config = dict(
    n_layer=8,
    n_experts=48,
    experts_per_token=1,
    d_shared_expert=0,
    moe_layers=[0, 1, 2, 3, 4, 5, 6, 7],
    router_score='sigmoid',
    routed_scale=1.0,
    balance_loss=0.000433,
    init_std_router=0.00624,
    norm='rmsnorm',
    norm_eps=1e-07,
    batch_tokens=[65536, 131072, 262144],
    seq_len=512,
    steps=4976,
    dataset='wikipedia_en',
)
Below are experts of layer 4 (counted from 0) of a mixture-of-experts language model. Rows are named router (the router's row for the expert), gate (a neuron's input weights, with its number), up (a neuron's input weights, with its number) and show model dimensions 0-63. Each number is 500 + 25 x the weight over its row's rms, rounded and kept within 0 to 999. Numbers have three digits each.
Before each expert's rows: a language model's description of what the expert responds to; "mostly gets" lists some tokens that are sent to it at least half of the time. This comes from a sample of Wikipedia text that the model never trained on.

# expert 40
Occupation and role nouns
mostly gets: " politician", " director", " president", " footballer", " writer", " professor"
router:462523534491506458484505504541502497463477462487529504496494520494528461533540464490503505500486472524537558522482484534534489521482488512468506491489519517522500501478521488503482501487458513
gate1:496486509509503476481503470500506497512464471510458493507537532494552518486521484541494461527457496552571500532477479496470521515485486487476548506495508472493464508509507495474505526523510475
up1:547503510494499505476526519487514465485497518518493503515464462486473469514484496473494571480512520484478524488531498492550514485531495486510508480533483546507507510489484476498483481515500484
gate2:541514489492522508474516509541521522514511515484542481512479489448481492503473538488472483471520517500488485518470523475498514520501489538469472492530501448527474524548458523555438521510512495
up2:512488529545531487466520495477553507517499485502495519511507485458497507491468483453484531494498528517490490495511514473502502478535465470476523434484501518534451533495474474516485494542526475
gate3:511541538484531480483490543467508465509495473506515484512476515545506465533489483487556507477491488487499491525469512494472511517480502519465502486502525461542471535484537521493485471462502490
up3:508510524503472499489495492519484525534497509521477471518497503484478521476508507444470473446542509546504532472490497498546502501471490501503458506518498424454507525496476498507468510527519518
gate4:472501501492480493447501484553514503508485499528529515507541499552447540483516504501470487511475503493511492489506468467483496489505534507482499477495461499516552501520492507491511466517504485
up4:487489525486513461481513480529484518498467505524535512542470517488515467492487475502568426523509496464474476486499454524514498523482504502489503476526469507480470472476531491490520519492460539
gate5:524486536497506431480469498537502539474467491490522545477517551483520494517491502489509483503460503454515554549495424525527449496510478472493507507496524524534502494540533502511458510508500484
up5:539523503510541527495501502430503491515515505492496477515546461517491485517487538498510504495539489482475492493512541528495544520507527540532510495465509484484459500482485521502541525483456496
gate6:483504502492512482522487532556537459500511486468507511489515497495568512499511475508454495443495481544544553514503504507481496536515478480529486528478491479523476512498476512501494467459534510
up6:460513543475425464491495505505553528483524494506538454513445518516475520519486505508444490510495456523518516456515532503505513485495424507523467508494547487519496545513455516450461540524496494
gate7:496517453482509459508500462484534511523510495532501519482488489507543513516454526486493460520502548452513522478492524481528465476570506508505538519441491493493538483517536511492541508516500425
up7:480516519502493507491477564474437453485442490518482494490446494509496498480519523509478482527503521521497507479534517510485483485505484547462506501502532486474522473482462482490489493532531483
gate8:501513443484500486492494482467493453503500500495506508514510472489496500528487523492480447484474484528487556520537471500481486538457511512505483489524473471487562514471513519533497482522511506
up8:494516537490490494508508488471488487500504469509494487459466474541520490502494471488499538494554498500509502525481506492505498500530505469534513563473520485508497481501510470474535494498511530
gate9:488515465465491483483489537467494472510455509531473536501445481511527464484503502481513508528503536477502499514528507467482488511543504541546517507506480497487517477493515481534513474508496504
up9:522539476475460503474495505491531452466491498496517483506498520486531471536485473474487549489518470511517501515531518511532507502466475503536450517444495473485489515491481509492479581503503514
gate10:490495513504496490470481471523548513521491472416477547506488506479515468483540490527482490482498497508527476541548529524509499533468453493538476487514521507503498497521550525495459508517529491
up10:530476447483491529516496472517474477524481483466508510494465477462453538478521465515468526516505504492493468475529531500494494508516498522544558496529497535528486519504519476483491531512445482
gate11:528510493501525470468526536520476497467484493522520474488519446498501554525505446460512444475492506496462492539505533497512529514504476481475499478512486511504454467476532506469499468519488510
up11:493494501455488431485494500520486503471475486484541451482544468549480487518473451470507476483474500493497456526488511511514541542498480514444511484476522536511481504535532508473490483520483481
gate12:462527506516473521456530541534475479529543501504556460508537476512473519530485509471500508520461482483493450511483510502487481500519524502558488505471546476500469490477482483537494500516484483
up12:530484528510496493464496524529453512512508518437491536486462502481542482467531506475474486480515500462499490481458515514473461516509532513475521478525483504523512467472512484534528535534452525
gate13:516475540484461461450521507485492479482516514502483515568482506475489473524495527510504486468526477487508443495502519499531533514558470548547480485491530498521509478490529525538463513508484501
up13:520492511510462496473502510498512526506488462512520505562474521500484462510507515489478551472494501476476489520486534464516559511532512504552527518430553531502501474527506515553476494513465442
gate14:511480485461518471561492524496535509527473501500516497475520482509495463527524474543492531453438489467498492526510527507455520503471511545484489521489544502488511463539494519474489472532562472
up14:519519517490570506487481462515457467486504501543459511483492485454464548479493504492493484497502509515453450518531484509511494507502500525515522474495513512483499523531488491520513496446520444
gate15:494467493461494493505489487501492497533541532513527511511505509541547503526499479556520493489539507502511477480517508511543502553546497472474534479492503487492545500489494542527499515486502554
up15:494525494510486461462506474472546522494515504509523481502491500493518519463470494487529500503428552540476463496470530487487503532481475497501493506481476515497510510529493445509509506485488495
gate16:525486494481476458471478485558529504526470519479546459470474527524525548484489454527522448516465454493495523487497524461517483523533453521495477496511508500491486482496457495496528474530473550
up16:522481540527517533461476489502484525435511502534429494487511481460497520491463500504522473487526491527509467518507533498488490541504487499531512518509536449465509498453514555509462474491517505
gate17:505490488504496480511486477490507511504489518541535560522510485483508463466481478529482544537486493541494489513566502480534526519537491530506523492516526519516497504516489506504504473501513463
up17:512505535500491499465513501483519519523518471491531484460499521512491493496454522522521506468508500493450507551507488492497507450480519468516505518493541455499527510548432510503494526471520524
gate18:469536457503508517509483492533517516502476498497521494514495471506518510494446518510513476524489505500462464439502504516511486454508473464507464489475495417506519478462464536510500519478474522
up18:505514474558480452470551508530472530489509497481568532497484513503539467490489534457520512501502479515499517518528458470525464488516493496526519500500500513522505512474466462482511507473494520
gate19:502499490507498504486512505455473552513498527489458521526533487508524490502494485460497472519529505514484560513445534522511508473477444481474490483506500514521493488513550472512495475484519524
up19:462498485519516505527482481534487486525489469471552495532492516494471486511512506476517516494512485524507503469506476500497511458470512518507504483544485503446514478457439496498471509534504525
gate20:426453501514544509488507508490443522520522435503480505522508544489491480450500510492473504513488507515490497518493504513489499500529468518468479517526513509529537509478522519492452483427455513
up20:513519496525484467470502534493529512494496529508483522491506499487543508507501526507505522446517478499463444527508506475519495478474509437511541483501563455483504521557499478525492493484519531
gate21:534485476474473489529539493516489530501471474486544447484518512527478531458511524509518491479526519533540489519490495497514524490488468567494507514449507494483490471500540474463493478494472444
up21:472475481501520492475484510495474516530517483481490536465494522486497544464511501478552560476508512525506476490537507501528525477489475500529528477530524497529493538483531550528512487477503469
gate22:474494539469519474490505498487427509483473503487518483521469504507495504492496500519498490516441445479497527529525483530498546484491502476484472500473490495455540506502536481493498559524505490
up22:547538511543516491547462545511495565525530511499550504498524493473504452507485498474505475489498517512480531476488500489511471512479530482513485482520534529541500510466465540499512477484491529
gate23:489516549457529503496513508504487543507477494513462493500471530508498503486477494489503484488470446515472569453506509549467502443502536443530491504458463474458516477488539503512432490508505497
up23:525490543495539496503523514480492534450494475480464517523481482492496480544510532498466478527476548467518509451498505503467524520500475482496534492519492507464497478453497507495444462545520492
gate24:455545504479510471487529508495476433492528475465531512533472490502478463516508502500519502506479505535519497521493466495516490555518476547538505477517509511517493476472502499479462477428485478
up24:514540505504479477468545496531507487507510520487540516549500493504477525491505486500487481506471495493515500475556537480487470524527538510541510453507525484461481511516503448497534460530468488
gate25:477479504478424511495438468470521497504477479482483494500527508490499516519511486438478532516503511480477470505578507516537476505458530493513486456541476498513493480479506470536507469523487527
up25:502518481504475492500547560522510498506521504510514475503502508524481528475455501507478479489461496521530506509488551480487534498560505480529537480506483496520465492478539536491489532483437475
gate26:514520542488505472461494497498545469453473469522553483469456503507515478541478474490486479509493483485514521454507490536504509507503495503472472488489495495528459537481486523484474457480504497
up26:464539504489494504479494501514521433489505498523507483494488497479515548521492491472507470439474520493508519487494527503513505514516545465474507487489504502525477556455487530510484446555511504
gate27:475503466491541517498500525480498550492535479509491500532515481497509489493485465525527496521516489550471497469512535529487497454497493544523462490480539502506495504438476479483506473521474502
up27:491491496529478574493474498540477492513503492522465492498484502487527486457508521512529512424470511488517519482519486522521507466466466486524493497502470500516526521545498458487501487475496554
gate28:483498457519513519504496470538505531480490469522547482482488483536473507530491468494501536470467502511499492514530497485493471536532519456503503548511525501535488491482500466477536435514492491
up28:478512480508498459493466492509479515487478483515508493492467483526502550540535462498498538483464480493481530512556535514493472529469471469496490550507524502520524513503477483430537424476518496
gate29:530473507439496502493476513453464517529488501468500470526500522464525492502551502518511477500523537513493514559503496504541479563482508502504510513549479514514522491538549527525526494509509471
up29:495552534521536514493546499513542477471523527498464478484451480506493499509499491528481473504500484495462475523486475498498483510503468443495523462471462533496497484487511443524502515512516537
gate30:488529469493487519461474456511518521463513489538505490497528472510545531460488480481484502502515473509506473484531476493515519491485537514485486522485516472493544520500451488502510506505518471
up30:489496491498504527476457438518474475509470478515540477525490499501460463510458516527481541517482474517546488504490538477472503496506514484507545488476501462528544496489521502514468501467499498
gate31:518483526450489514511462505482525509499489487547520515478575515538485515544463496502566521528489506530472497518526456449539485535471532491513492508523492498477500486500499503489516510512493501
up31:495527477534552488445451500515505512512505487494517479474492492488499495506532467467498510450507505511520517475495540504468481496527524539521532522466474518505505500508490507489500497454569480
gate32:520520512507470548488501500500509476487461478503490470510475496526499506508539518505504543470506482495530531450511497493507501508523466485541473483490524487518474442516484447461532525514486507
up32:486514498486456525519496462521520481455453513543539492512535464487482516516478516510505525502482523513532516474500502518507502518449506510454443472501503482518480523510474497508557460472492478
gate33:464479498461496457530541446500509541499492513496503506510529484535523492405525478487494506478496488505526471532497506491538527498519490495463462517503543529477455507521527537513506510504487560
up33:508526480477515518455513475492500489537487479468497495486494509510487485504506484488531509504522491521519499482487509446533509532528529469505496512531518504485553476518501469526479492505531527
gate34:501515489484570521494521505523471473488517512512512519576525521515484538505483474533552528492497506490517498505532497477521528509493543528523501518528502498509540492510526489460481479475491504
up34:537480461496498455489573488504513520530479517455474512490496449523513508498465531488457535494512526491498534485486489554511518508500508511511495512524489549487493439484509491467441471470487503
gate35:478488516508486501490488517488496440517509479507505496509513484491523512482496491527455481455484529531601496483497459541502526516484510477495550533535491518504488502492514504503514527506496488
up35:488508520484512498531495552493482457500492482522470513476537483473541470482531537528497497497500513458543555499503480529507498530511480485509515506486500476495470515467485485485561528521490493
gate36:492508537480542539505514460499510480546492514499516510502485458498487526513550466493526532474453499504477464493512497500529513504508477516504508494519509491462500516515500551510485508475530508
up36:507481536478487462491471455488554494519521482527559494428507529519506506542519489499502485492448499497464480515524521479520517488475528498517518529515470550474515523556508514493512483487520470
gate37:512462500491461484529485502521475512515498471514518512456495465501508462509518504507477491492496511471510542411504493468499493530494503498512504527516509472508477486535534534478513493476528518
up37:463498483518496469488488503476523486521467492460569430518497546485464481502519508521504531515515500508528479518537508505511479473528510492520496506496560525447505481520449513490498490494476497
gate38:480521484495550494506487498489482479538496489500532505482476491536527480512513496519509494490478520507533490413457535531493493490492494508506498516475520526531516511444492518462516526501503513
up38:511519509521483501513531493518522473488492536486482488530509473473498475465510547492516498492542473486473539557529493454468507512505512539483516500510526501482464468489481477508453489493515535
gate39:448491480477444523490519463508511482537480516484500486490483491513465516482511505493484523469487507469504528500524461464520523541511509447494512500486463473551502492471506471551467538525526493
up39:533504478532478462522499499558534508517481510540555486452522494483534502500521474483516519511474508495513512465530467516513497523488507496516529519498496476479448495477493479533479521510488503
gate40:495544519498477510442491519527473535513466534509510493459505479525470551484521505467498515495503477487487520515525531517570481513501545532525536480509493512462540546501558494516495479514472477
up40:488471500502498497522537529547515463560528440537525470529503559492503462495499500493478481462532491490484522503463505486503549477504461473490510500533469512482508541502512493450503524510529509
gate41:454491545495466511482472507513514480507571543530493488499532511494503485512534499516474475502490464484525502520490462508502516520483482528469517467489552495528444537504465528528507505517479528
up41:519530508484511544508522504488480482493488497476472506477521473516464492459515487513487512462486492471497454536481495515507522495492525469534491509557500464551478487493535499510515525548531492
gate42:512493490507485503504490511503534507508498512479463494490478496527472500468496550496475502519471453499478487496515489543481514491537500481460499528522465507512434509489501537477496521489461474
up42:478485519502459505530515499490516517467525498554468457502518532519543496456515500512483488493514502496492484503517476478482531500539511484506565490550501509501513522484479479523461475473526522
gate43:495504516455522495461472474506475496533506496523554493449511526516499468461503456459486516526489482511493484505494497497471502491469476514482505514459509504504500505542491505524535491495511544
up43:510502507495506525500509543512498497522510488510499501525481493531489460514513515532509507474512453486547553471507501491521499467509509450508505497514516497513510485492487492470460539512516525
gate44:502474502510547481495507513522540469476491489480475515489510528459555502506514477519494503511518475458498503496518459507485532480494527483490487444508502509518502437491505492447492491508518502
up44:535497536537466539526513521462428541500497496534507483498492483536515528515514509462526520497502546524495503508489494470509469518490499508495473520514470471495478486503491474485489492448493504
gate45:483504515531507495481493447487466486461439453506529457491543466461507510516456499480512505494495485499493505480519499537498493475487492478451477486497511532489477487470502463514532498520483523
up45:520498473473519549519501493444532472504553506495527500527468524537490458500529452511508523492519496509550510465543468502484520487514511480487516491499501444470511582499469501494491510524488502
gate46:496438466507508503485522491480488535521500554483491523529475516472443522478484508491548516474499533504539491529505536534541508517516489476485526494488535518516493505483474474470488495472529487
up46:464520470517477502482536529521497521540497485487500508475505549487504515522497490503454489435490474487531516507488519491503508461488495497477522498490465515513486545504556520512508497527517483
gate47:504487490561482487481486491512545480481493504499519539527452490492485542477490500471460550471498533475500487500512554503510491501542549523508473485510510501488497512497465517490562494497479493
up47:476524475516588531513500532488502503466535452484475528478527502485506511549490480510507473501454484522480487537518508492471470489544516525529458519542492521505488494539493497467529496493494476
gate48:499489471476483486516493492455478460469487508526448542472536503518520503502520401490482518477499486539490509537519541482487478488544501517491504511496477519513514497512542547487489487514508473
up48:484517447530533508505461501557494492510492513508501489516473524520500526550533513476520487495525494470476474494554506478440451480442512492474550508525483475502476503531496538501516487457497476
gate49:521472527480545507431497518484486478476485506505530517542483501491499512491542511507493519505490455513489551478491506495449534486489544499495486520496532493555475492493507449496503481508496489
up49:531506491523541522494480532508486512462487485489503512483495523474507483488515516476464501503493471529545514488513520525479535491451566512483477505442502559516471473561510536457470487533495504
gate50:484450474510507460503486475434520520492495527488462491545492515454497528534489496488477530524472512528524511531472507531478515524515486519504531522498464536462499464482478516482462485465515484
up50:504564530483495523461485495527482477546507498498478487481517484509527523462522481503514473534515505540511554516466507499488520482510518482538491487479493532508554506501497487522536512492511518
gate51:513495551488483502490510523500491480507510509512509482463498511530482500556509518530525462511508496535543478488472498513527465502482512508512479512495482508538484497528514537545511507435422483
up51:501469495491549486510504492487488489456526491475500477474512487575458505497482538497482484522504472584499527511489478493472513460523489479500479536461524533512550499513466469514472498458466475
gate52:503457498479470493464491510505484511466494486462500507470514507499459489453465452510516532499497510510547495458485486522517478532492482454487497519476531518483535522477502488530473463515523524
up52:506473490498516534518551509449519504443516460457539503469499480482517506518520505479519526477515509488513510511490528484551497510507490475495504513514492475554518468505508525456543466545491505
gate53:510511505508485496475518494511519517494473500504519479506510480486483510510517464521500465516503547450484465474463514542523500513539517497489476475483459525487487478455507490552518501542475499
up53:449534496506508552483504534519502487515519490496502504523531473490542481503488493504493490505493476510519508546502538492489518508538517501510491504509469485470419508533538500496533514461482497
gate54:516487511504482502567518512531495554505499509503534504512484500524502481488518505576472507527509500569524532484518478523531505550501518506469501532507492481568519490499525503514505541462501501
up54:486480502452474499495486507447484508503497498460508533500501519486480482498459554508498476490508528515503516516528447456565513535536465557518527493508514541503495538515504493496494485469531490
gate55:452483528523537531500493503436486507488477469492460461452496516495508515510523501536543501503507518533545518485484493473473498483486539515510515502519513470532466517525505498494516471496481499
up55:527529491498517479500519528482555478487517480485518503531477526502464525504491532508433507469472510497463495486523468477505478474515533475509480449519496500530462502506478523510520542501513462
gate56:494496504487537495477554481482528496495476507508528486508514526496485507500500467482467466539494483486473501566510512499542470473527507522447470483518467524492494479537491508484476486533487460
up56:449493529523538503478500454494476532508498485512477461549503476485501522585467471547512469525490536517466526532531476498469506524494557518456503488519541501480471485476479526514478471483517465
gate57:475507493507529538526499488477485492519513519531496521494533491508493510479456487421530525500536505514483479522499471464546489459498504480478488491496472538466499494512507495486502532439531532
up57:524500511536465511527522510491515526492502496490525491505456534531478487477531477498496510488507511462499490508520545530521506493489509481584546489513548497437477480496459489488514514425482513
gate58:487475566527495472503474533493484475449490481529560492516506526486537522517483476506498480492504513500491510497497464497535491488508456522468502544496497552493517496486517494545431486503492506
up58:470488471500539508488480511464493507502561490514464506505527467481481505489512524512492482497479510551514491509461523539509509465488524488565515548516495492513464496470520445467517499501496515
gate59:497505468516496473488512471545525520513459494495512489525511533510541464457510503471511512504461465515529488529519472547527518469491527519458480492462494470514482483507508477545489529469538437
up59:512479531468472537463508508445484511523497502509506533490457452528514478502503495506475454498527501504508510485483510525494460531532508481525498502533470531497500475517474498449532512516495504
gate60:501534471534484506502496516521513502478507527473441487494522500530513490450507496496452466500511479525487541488468475506498471495532494505537533531485489524581488532498524501493437469498494472
up60:543454497492541481545508525512509475516481467476513524541505513484529511499501507488521492522546496472466502491551510432532520530509515519480481515482515498499493498483498449521537469488546540
gate61:514507514543530502492499531526495520445494505497479525481461502494464556472482537491528503508516482505482517485504489512524487500507482465523477515519507533509484511488496499524506472466562499
up61:450495517530495503514572494507493552431486477522504521481482483504491463501537543514524527521489497498508482488511458483553491478475505482492481486499499499463514513450461495515491494529483523
gate62:551455522492451523513515463508538490519516509485531479464515491516501493497494503472540509491441503485462480498515485543485509471436468517503495459502518498465516491465537499494516474453508496
up62:480513479487522517525540519511514483512503467514516513506524480506460483461529497503482516521541514549520511456516514462496512526512478520486495449530503508498485485522523509504441507501512512
gate63:513486528457532471548523531551532499445517526484497461485474521530468494538560479499511524513468527531464501508510514551525491474505515504522470541521512498509506502495485527550518522516487529
up63:520504479505476467507460476488520497476478483480443499479506531511494463454522504560503481526510486513542467494505470531491513508501499547468492475526444523506539543487501510484478544526504498
gate64:511474499491507441506504491510484504544485518504487519463524469468499514484483481474481511510528518466507497470446497514512491520520533450525498489521516510515496502476539440468507509556556526
up64:468541461510515500512489473498513511496473479504511516541517497507544470487512455476512500494452483522490496567528474517495498510525494541458518521433494553515522480538501515465468486486528483
gate65:469488546514503476502536462531474513524539531473466514472497502502521492492524462498518498539478502511474513473484438519486509474478489510473484506519510509453496490461518506512488466462490473
up65:530511512458539502532489470520533544514493496501486506472486542502476451473524489485498506482502520513498496546466479524504522552460555514450507515494500520513475520495500471523520494481486434
gate66:472501534518477524474491486495513515549446515466510537517497487498502489494487465516491466500470503462526530508506479527503480487504516487503488467493489491506525477447494496431520479503480531
up66:481492522497506533472487524498489501516506490503496480478498518507450514489532488495516477516520498456537532532508492528495500509466529502522471465488506512514550509483490531508469480504462485
gate67:493501481494493520485549508483516499523494467512485502528461501475494511528505444499525482526470474475532510510522524467500465476499462471497471509495509486500504483500560514533503543495513477
up67:470455529492517473514504513476486524518482458516485472481460532512513506537487426508517527515490449492524528506552512467482493518491561486531513559494501500472462518520480509487536487496500481
gate68:496504523523498500480504499518488487520519505494531555503530467521505497490521509478523454514531477496487504508508453474477540490487506501488490504468489476489545525457516480495476476474506535
up68:476520463499525486531496509523498528481517524490524513475533513495473490495522521480454485506496523503498491561540491519514514509464514558518476495544461519515502525492499503532509500495453453
gate69:490505535478498494466496483524517482524492491476517511550490505537491506454464480472528464505472456548546502545498492532495507519511519494475449499493515554500482478491513515448481529467515512
up69:466526473478506529545473490474509500481504472519478499510474461477562471493511475543478479525490527444466491500498481497516510506430512494495501509527494468465509509498492512500491487519483536
gate70:501506505500512530496486540574505472505467435475537493501543492480501468527508488474508480531508475481481473482490506488512489516469471493504464517511495503461515509487520490475474463530464537
up70:541533517478469474501482531506501486507489555544509513484537491544518521497468474485476551515523452485477480430536521557502482486521503478500469498546502515525504494504493516517470461486447500
gate71:510474484492500521504551497474481467511513508490541508501501527501542524501475530517516482464493557497501466525499448484497490521489533510499518491491486488470458508470489493526486472476554443
up71:463491546538448507522528507499487522502531492502495508567490446510509510495502557479482486577489493521479467535451479550500522523504498455510538502527498442537556515492507515480470488478511504
gate72:500490492522507480514477488538478490503494475494502496494475500500485494532509469505486498514482511532467511501484511452450442540504518494448436475512492475547517508469465501477525498520516446
up72:492498473476468512479523467448445458487487498511492528516500494473477466461508525482513479510485491516513481468546483540508466492496543487535478486483470530525514484533483477504520511504511522
gate73:478568518496510505466524514521482504473527492494462463501532478490476519473522523516514493495487507497504535477510489507517492481508529420500512480494517494497536486488479524478523489533500534
up73:518499489483471489463547481524480518485479478477492543563527538529512507475520489511502494545497504507517506526524488471521522501494491514480526539500507538499512485478499484504509506478467494
gate74:509503503501488466459557435500486471494500494475535512494488514527509468489525495529498519464515456477517498507478502516475484541505510525480535507487490516507507498503482493500463493446491528
up74:492487527490446475530511539466469548522494486497437502512521479500510491522514515556517533490487520536467539487511521487478491488494472518556486531512511471520491533472504465495509511523529508
gate75:492458469513507498537506510478526522503516524492497463520491481487525508516498522474523463520527439497499497481484506486517495511464505508469491470502499492525492494492535500504489523483520468
up75:511474476492491491535494512463474501538543500507521486492501458512533492517533498497476518499517487429547517475485547476503504523524484485521470484511552475506523517509523538533468484493504536
gate76:496537495480462487482517504494502480481509476488505465494467530494493500527494465497513500447499483547540507550504561527501487470490500449484511490514495498499525480474510489484514492535483479
up76:457521513516490502484508570538492502477489448486509514463458543484495485464530498491502450514542509539464515518494540526535526472500452453481510484487486484473505513514516516479458510480492494
gate77:515512533517519457491466519477519549509501499514497530515495495560488434508480491478560498491507493488507493504513473530519494543538486459480485478480526474458513502514513488532503507498494517
up77:500491493518482512571483489489481469479515492450491479469511520530474532480523530474455535481493525491520487525464503502484535434523467487498495487504479527486487474531566491517494495506514496
gate78:492507557498520533510485484533463507477533536502549497499533520512451511514495521490497483511493475533510516484506484500520525504510504471547464528504527527513483498492481497493506493472495505
up78:497485496450486480472491516524474470501502502493484517452508481553542455508504493504496491462495487506489514466513510505486489488512554507481463472497507519467488495493513477472501501476539565
gate79:447488520542582528522458491485461500532512490504454505477492510534496499511482496553526513485485517525487457499484482499467512485516487496503493540504465519478497525492489543517445454482515501
up79:522476500523466473485502504479511513476463506541501470556489485518495536472515486444506461510528512536497461550506505480508527505514549469483508522496527473515510492509445476492532530485488519
gate80:492534510523488516511469505500498400468503470514526505472505500495493508522469525537419512495482478503505545437513520521521509472467512487523519523482510519527459506467518469452479509517489469
up80:521498506486509527480468509483501503532517510488533494524520519493459486539508483538517506469477514492513548509530538440510525496523484518495470507505487465487499513529500523518502488511500450
gate81:522519510518471457505548497535521476490433522474489468507500485493473500523540537525503518463488467523536465501531502476506544511509464531455476505503519521514496500502538484529503512502514540
up81:508552479476497542507485485550495437510532482495537508474518510523515496494527475561489506516542502521516455553432512493503481500521503521518486512478490502516508533473495519492496470468481476
gate82:462528479458505431513515459539476515489527481492495540512561442497501499510482539474462499530485546519465460493484553483526515538476493488522505488502481454528497505514512509522449520516506508
up82:525508471523507515430480488514490484511505482481480455516517486497478560475487465473527480526498548526501480490502503512498481540461524505507489455503502476496550478530497520500510528510517522
gate83:518520544487472490458508501531513490516433503506525483498487549511496518463498465488529503494502485483453485499494519507524498519483550513489458498514484510505474459538473452491505550534556516
up83:462479481480475495484511490519525512508474469468486476481477498479528518481477485510486515537517480457473487504498523447537513501507481472525507500551532485521483510483532430501511500501511487
gate84:505504526474508445517522560480524507472506504533477477497428489534504480507508552489525461558538513505477497549515522535502502526481504485495522479532513539521511491478499457469500519530480507
up84:485536526525482496522507485527501501499486501506504458514513489490473488523491463463483480514520539532461480444503509477511537459490471531491483500521506484474444510520488517515501474474481518
gate85:503476522504489499533507547513569481492533497458506534462475496473511527561501466492492477468515467499501503530513555467511473471513436542473472501519493478492513479526496484511507477481488491
up85:516459509468476511535523496492537481472514479527491518458464515544500481508477514529512523549529527502537504488472491544512529472469493505451504500459464492565516547501471496519526448501503456
gate86:446481473420575496561541482479478444482492503506485495485480490494494464491469525532510498504502512477523484513521511504527521511458530493478485513486529453484505496546505522513474516485508479
up86:473505513511462479481508562515535523540511455500472463520470508522538501494532481482505515525491464503505516489494496446538536489513522479514503466534513512529505495489492462497504508540486519
gate87:470491510514522454494492484526482493463502476485522495474568478476509465512502463498460489539502461512493463519544497500484496499492486501532537510471526527519501491497481526519468500540512506
up87:494522465489468500539521479480537518464502458527477496492476513471478468469471489482496487543500453466525499472513521474522497519487495495541499526495480521502532502543507511480500486479521467
gate88:470498500460545514458526539486513482504542485502543510502527491510460442510500503492519477544508496497489513494517478503489505518455434545485511510530489504466493473531485508478486482512528484
up88:550524474480447538524522457528495514535505511451513477509499504499526504469520510492481503517470487476491508526498554503526451458525520464492520492487487495490565468492478522513473491512509486
gate89:459469535490458464459505504548482537496496479516537540487505487551487546564487491467500486551499479531541453519515489473446472495497503534542487510490538505542482507480479537504499500512451489
up89:517487506484498489464519488489468525523487489481506507473497480491520509485475528515519551509458505507466524461503504496500520454494488492519547531500516509479526508489471477531494525504508484
gate90:517481486481491507508508510477489459512454452517495491518508490536520481472532496468470474511502512511454513550486514499501486494467470517471488520491524545466492510511522539509469509495501541
up90:522472485502499513536509531517499507524492482476470548513505443477517443475538466484524523478500488482475495491492546507474479473470480496479493535542484496530507510507509519504477519490468500
gate91:515449503515453510488498467510481482495488469503501494499519458495474452464533496473490481509535502539496485501490466488496512487476479497500540476479473525509519533502468473472436482475497510
up91:530514489514477487453482518509488507422512541505536497531509472463498476522470458504466456491483473478502510524491464505518499515481489499502483504506528516506494579538518490512514520487494527
gate92:447519508467522503496492533472489498472498474487521531504531461468498505518496458489454507474474517501509532511459488453503490528522531514534492457546487472527503493480476500478492483473491481
up92:498484476504486539494514514456515521478515493516494475483539522526474498486501500494459481522516488497486414492475477441478453562539483515471482484485468503482509533497494485501464489508519495
gate93:542515492518494556525453485517498530535493497522506482506483494506497510482520496466483515459542497497509508464462484474473527504462560503527485533469460545534543452512464511520528490485512479
up93:508492501465481490497493498484551526480504519475483514513499498503503515484469480503496482523496530459512524487522487555577529454509489482512495506543502476484488509472499462464517478518530534
gate94:504468468484537507461518529539543480484461496522485471532476540505502529533529499494495469533476511537479523551506472475518497501531493495503476515511525487508546498528512543518533522503478494
up94:513482487474496498508498464518527534515554518534469517520477492462501444481454512473486518534528510511535532515446532513501467504502481507537470477482520527472502480474529499485491491480477500
gate95:517522555494480472525458486519542486518481480494548513491510517505520466456472496492545472476489467442483502534533505431479527524474472510493489540498496494477477537497511472497506490498508506
up95:514496523553473460522458458516515509503511512524518478482550505492543528509517467523531509491504472528485468508501488522543541473481466509488469524488509503471498496467475481485537497480493502
gate96:486523505505480520495552547504498485470495462478505505528509554497469507487511475509519543485464434472522482553466504485506519503501479478464507480536472496543528493495485495522502568501495489
up96:483480488508486541468503539506468474487482471496490497508524460486507469497497467518456467488503550444469507546504495565476468523491483502505499508479482462466472505476521499481479455502499475
gate97:454494516514506486488538530514523497510493484525486496492511542504533523508528505484441523520469498482476502503515493524517502505538467437467438469492487529492473514492528523463479456533494504
up97:497479493519479529476492488472492514508498498499465507493496476490456485506531497578486484501524468498523503499503489494500488530487529532551552527505519467464544509509512506547490503507503503
gate98:489476510452469498520507537509542517546523468484485530543470502466512470483496506506531466519491478470513447556504537421526506486511512512524494489500505499441504456528471471499515539513483518
up98:487461468489498510478499484500478530506467510519517473486485518522488502504547498473518536519502530526443515459508504533496523548518494495479505525504553514493522535490469557509503490464490509
gate99:483505541495500465478494499514490471487519465476483537487491471438506466422546486494482508525481518525505529495506479482560501491528491535502458531486512553464540507467502501523536478518523511
up99:530475505503506516542525538465532517491494538481492460506505474540507537536462494470524509497501524463471473508488487501439479487492471471509569511546502494569470516521506515496509483554492466
gate100:454492517522551499487504472477502543516523484508477526468518501504497479483502524491476515488472527530482482541488479503469480511501550519494492465473479499442535537521471480516516463471476494
up100:518488485496517470508510481507472534528449530506489469531494490470560472531480493472500534534456511485482491473489507483538496492490503494487477473471498481522531567524527489524482451458525483
gate101:488569530531504559515497514459503526497476512461501473486529491563508477507494487498467476500504486529471490541524475479473500498493502507513540552519491490485532491564488501513496501484481560
up101:497509477484519482486508483454516516495520476527489515487493530461528505421476491499477478497496500534482511520479474501499491510528468465467467484479509519494513523516492514487505492528477485